Experts of a small language model.
Training: 426M tokens, 6496 steps.
Below are experts of layer 5 (counted from 0) of a mixture-of-experts language model. Rows are named gate (a neuron's input weights, with its number), up (a neuron's input weights, with its number), down (a neuron's output weights, with its number) and show model dimensions 0-95. Each number is 128 + 24 x the weight over its row's rms, rounded and kept within 0 to 255. Numbers have three digits each.
Before each expert's rows: a language model's description of what the expert responds to. This comes from a sample of Wikipedia text that the model never trained on.

# expert 60
Final pieces completing English words such as bo-om, chill-i, sn-ob, corrid-or, plus common "the" and nouns like engine, officer.
gate0:154124112161133136085142122124098140125132066140115158119147138103129127117149080128154170151144153095115121119129114126163123142119150119096129155162113125161114104129136155119157111137140115108125116155144112119194147098107115118138144119116212076131094121100149142108099151096123115126
up0:108118151156115156153107123160145139134109125132124114119108139149173127152138080117105086070104146151108134093142154149100066135134105121139109117099141114105142151117107158165151144150098127124119110086176116155066094121129123129119137129179059134123098160091118112099146146117115135151
down0:141079134129185148124123130152100148163114175100178149082142088146133174144173130101111106085192125125147117118090105099114139104150127097151150114135149126135108080104137123135107121131145117127112111132157116114147115122119090141153125120091148109113150131133128124132109114163121110145

# expert 48
Semicolons after founding or defunct years in infoboxes, "Population (2020)" headers, and "the" or "(aged" in census and geography passages.
gate0:135109097097132069159122140101066158143104126150140132132108101127167117142139150115121131143089124110129128144080140131142161136090100107118114125153148135152108120152126105130101143119105176174131133118185113137145161113089143124128115134134115102099113114104131139123113176100156149152
up0:146112087138131100120134132142157129131203073130141143106134121138131158173096153128118102106078135115146097109133120100148125118121108125107125118137116158118135118094189109118110105189116097148113115111124118157168153130138115118124127141143112068154118114114203153151079120122151099142
down0:115129082114127117101157125150140157148164136160141135116147138136153110120136146130132102108072141127153171128172147081123107094106150129117153146138096149099143072085144100173128130141081126103139158116134125055141159156099119099132109098122133149118129147142116175143125132153100119129

# expert 38
Temporal words such as on, during, after, until and month names in sports match reports and dated biographical events.
gate0:144146082162093127133114194134172144168118121083132173097099150140141125139136099101081135141128093110125137072137153123148113097152123145102119109150150121147120094091134120140121147120144145125121103141123111121135093097153136126117150130117111129104136110164131103126120108175177135103
up0:090106113174105114121117133131109156140159122111112148126123085174088140099142128139154095120097120085103113165142136135124095155133143084122124126148146149128128153145144159149118134150148120115136154143136122136121106172142142121121126205144124097066105142134135159117135162115092152096
down0:133110157123117104135146106138092185116127159146136137143128146089099146093132128114148146145085143102157181162081135123148122151077143118126138151161113138163138098130149187090149096118141153113079119132155117122131144148153133107116140116119065115133116194133132140173119120124119124151

# expert 12
Adjectives of nationality, religion or scope such as American, British, Catholic, National, local, and -ic/-ical endings, plus "of" after "type".
gate2:144107129173101117132154153111161104149123167123156131150119143147124089112121095145125121076164123124082088103127126160155129125125139086128167129127113175149134138139124127140106104141125125121098151143160151144105106119150121123192148142107112099107124086161107147095122104163138126155
up2:139113133080124147152087131130095157195103080112093128095105106124112144143134165150163098137144109141141110140148130117122154117123146144114136129160137076168175102147133131120116154104108159127133126130139099133156165124147117149118120131107157155133114111139173141136104121115102114114
down2:115110127145118162146116147130146143094156126107143114136114174142125156083129123147098130133117123111183143110097143126142110157095107130063136140135140132121114131092111140155160177132151134118070119118145144152094118143157127162136169129116145097142151148125142111128155133086118161125

# expert 40
Given names and name-internal pieces of people's names, such as John, Robert, Henry, and endings like enson, io.
gate0:135115164096159208095160161144111161119135124126163162136158165193155124100121138118106128102116177132111110123108136125114089116122099120151109120125112102149087150151130124142110112112124134114121100129059105157134119139154116125136159140139124114154108136076172113114060136079108137113
up0:140137122145144094125120177139176129107100125099147092118094101110180121107144103139073144176097104134120122130142144094098116133157125153145142117125094151110131159133109103140128129138094122126128140138124105139144149121100142131116080130102138144160127091085119153135132086192107102125
down0:115121114168138136136099148135163115167127147125126130120078093165127120114126152103107135111086111114165139162115132133078184107087130095135149108063113095114133147112132129142091125119158134130102131118147104105132163139219121147133119168088124143137093118077123146168081116171102119110

# expert 32
Articles and determiners, mostly the, The, a, after prepositions like of, in, to, and the first capitalized piece of names.
gate0:068126147119144129148141122138090130142160168134094121148145158169082142142124105047125168141095164124162121116151144138120132127122175082136101131094114111088122097112171126111116148162117128150103162124136170118139128102134147145127160099154139148110145134132075119113086149132156091131
up0:089147127161084115139102172131153109092117152103167121144111149102119142147137150147142197089109137129110113125097149126105113133109104131139139106153130157091085098086134114116146141116141111147135139103138139078131111109141127141144186188154121097143135129150168096126123127156107146111
down0:092167085126170153126131168083119128129127087097116137108116152173156143158100099146156120120105141132152088132073101130107116118084100132146153128099110101118174123131150105097143131130131142158131147136131112137142175188104163180107108142083101135093181108095131127124142130138114118166

# expert 45
Nouns after the, one or of, such as member, governor, mayor, friend, latter, below, and the piece id in taxidermied, Oneida, humid.
gate2:119120082115092175123140168135139094151133131124131135138113137140108121100105126099137136098127118134114136101130082152108080116114135096123134120140149083166102129148141122124154129109139130097124126131139137125107137143118135102139158166106115124081102178116146083141135166160136126124
up2:145125125135126164133134159132131092146157143137127121133154162123122085096156145122095122125124125126137136110200100154126161122091119118071109116073136166125134148095122140139117105123046121144132148109164167127119112130099109108110145117125129148098139116175155166137087183139140104117
down2:115097142112100149139115156118095122154120112119134168123143122153132171117129112176157086154102159144119126095123164092125131151163102113133139139097125112102136181101142150131141128114150105141149104129129093120106168119162131085138135167137119161141113109140118111120109166082117128106

# expert 52
Capitalized words inside titles of songs, films, books and horses, such as New, My, Are, Flying, "The".
gate0:113128158093095151149157140136166130131155127113127104111182098098135113090079171117143100164135137109129160122150113123178140146133129091149121108143152098196130111124144185151126132106125161151113080131102111128087123118123072127133157139103123096132178128107116094134151085158145110121
up0:161121101132143117126060137105163137106121096134130073108123122149114137135095127104131113126095080093105155136103117094069138128118140123121143095125114134129078136149123132157134124104096123161116084138154149146110125116115112134140151121120139097112141088108147071110151098103159139136
down0:137110104161124123118153110142120109128142077142101137110114134162123092113132140157123125102078116146158109114128123116156112110128095148106148153110122129110115122097121085084166116132100116168132066137125117107097133122143149174075110129131082127106138095090071158103146117144131152129

# expert 29
Pieces of ordinary content words and adjectives in prose, such as short, light, high, sever-ity, att-ent-ion, quality.
gate0:110108157138133044109140166145131137113091167100138141147110164109115109152103121114132115137148145153155102104138151118121107142085101101134117104167136107152151148128185144130148170132135126172108167133155151102087088158106148146130157130134120150164120095142128116124131147145118089119
up0:113149092132159166143082141113125107135159167160149122133133123148101122085168142127125176135118145121124078147117115128151159114147106098098079127120151117104141112164064115103123080134167128158128160099102143125123151109122143160102121118097131101093149153117078145131103121105127167137
down0:097126109121138139110135201133127135121106153141152099094074147111159125119115105147093126128073106119142136113101099124112149136137119123122123152124135078092093146132150131120137138110112145156053118112164064129136088119130136189124127127117139147131089086157112142101171131143140131126

# expert 35
Years and name words in sports and institutional contexts, such as 2016, 2023, World, United States, European, League, German.
gate0:133110131105126095116096129134127097094092139113146129091164100118128110172130172147156094122096156119117104152134159150140119119167135140128104109154128138106131141082149168129112115091092142188130165053129145110096112139165142157143160123101133089128119119129170141113140124147138144106
up0:114091118144110177141151140115147143085082141114130135104115122180159154129119121120141108146174104116136147176135118120132151142109124133090119077131134093097131133123149121131153111128108092162127141138130181110155140131176141116170136135182137096094086093096122129114112156100127107098
down0:147135112121146107139154115110099168088137113121152121116149164143154142137108141082124137124093130158089149110139118133109063146140139114138100098128174064134100118148142143139124137106160152126124149108092113143118160109134113145100122141108096122121099150168105135092140135117153175143

# expert 63
Middle or final syllables inside names and rare words after a capital letter, such as ure, le, al, ore, ue.
gate0:102131152145132141159104125068098137087125112144164107148134093150097125150103141130177135127113190156161114136128119092066126135105161105122149097103079128136125112104129123170134123105118153122109131141150118143119138156123148128145197129133175144124132102105130142139099117095148160153
up0:096143088149148143145146137143175135132117103126126124154105144181077157104122144153100117171093131111149113126136134187117137157106131150157113116109138133161131093149079120093133160102099142162143133126111120108067151118116110113121120076129112115121118139106074110175156127119077134129
down0:109145141118114115152126121159113160120156174146115136145127093141130134120166126131190151094099111149135086066160128099144157110134129133123105147137143075168115126144131148137147153089127133122168151150122132128104105103086132109108157180144170127112132128129114124134155154120107126113

# expert 27
Later pieces of common words and suffixes, such as manslaughter's l, -ment, -ation, -ures, and words like help, rail, construction.
gate2:081139133082125138177133174132135097165134127117130168122083122182117126122118130114151155118114124133152123107121119124137157141102137099153123115152149093139140128126151110136107107080145118105117088132100116145115150102161157148129136149168115123120164149105085121106118087162152155144
up2:080074137121115105115124141141130127097152141109141124105123079110114107118096144144167099059114111164141119141155130088087112160128121110121119137146131154123158161104099087139118102146117109099118150055054179150102151128144140143160122141097124141151171108082175107129124135121143148113
down2:169122094136109157133111147109162136134152131136130120110150098115134124108140095123130130128116147121165119084114126174132118112104081101132109142175095111146129152136107119132092153134121181121143160098117108161113119133096109146134105154111154131104126093102160140070151124136155134148

# expert 13
Inner and final pieces of European personal and place names such as -ley, -son, -ford, -ville, -ington, Auxer-re.
gate0:115136138119139173141138141158112133124116128133126148107144146118115110173113145157151117119108090109112138080087124165064130091133131146128150088122089135145137096083168180156116083131122140097118144135122096107132129127109140176138116154102123147145160103112113137123140119175130141110
up0:072119157146152126102147122149145109094098115106129119125135118130102107182154149120166051128159128088150111165152140138134144146127115107124107139153157156182129109096123143117109104138098093129123106181122138115167132122124107144121132164108122118123127066175166107132152092099108098125
down0:118165141137110109108136134127110115163148144116110098109094136126121106131125163163121105096162151083105116113140151110094140129169121078158053099113128160125137105138085116132136113119120130108147096145144137117173099130120088150084154128127141077123149109095127132118069094119128147136

# expert 51
Past-tense and reporting verbs near quotations, such as said, writes, deemed, named, led, stated, decided, and track-listing separators.
gate0:114127148114164122118134102159112108134111175125152115152119106154117121143121117128145152142119158116090142087132090139115121126166132087113110152125129115165148122135139121153148182133077100114127129190117111129062134175103124135162102114124165127148111117157141081146099127109141148128
up0:106090098156106110149088107141159170139108163131128125097110130118125143198121132162132119115107105125125173182134131158104166142134139142138128108144151139126116074140103119113079107096128117154123095142110136095128102096142152130138138122091121138108132109074125159145158121168140111150
down0:113121145142134106131134108149118136133117138111169156141143140140101127172121131115107090107129159095160136141137145122131104139098159148103167132126120157141143148181173140109128137132162169124095083160095151125154095104135107203087111127125118129146178156101119158097102108134117130138

# expert 15
Sentence-initial or early noun-phrase words like the, his, their, its, early, late, Less, and table pipes at line starts.
gate0:127106130167106127127097185137117145098114128109127144127165146133116126118136103121114150103150110099143120114146166111133103130139101120143158146164170152108136140110170153099165148135135159142127151122115091110141085081151092142142181160093151130099139129165121066128133139115164143137
up0:140139128134146132094106126122150113165132127090112126119161114124190140129148113101173119129105132126110138153150129139119144108164203125119121156081145103120161183106160155150114117145138138125124163128161124170140113113119138116104123107139104118144120176131124148106136139123104111066
down0:161109122135145092118118137191153119157091133155100172155081145106090135088160125120083146117138133151112156132180097110119145118129179120113130115105117140113169150084126176140119098140114137111101129129124133120146127126133078163148119104118157137149099160118091154166107093146127136165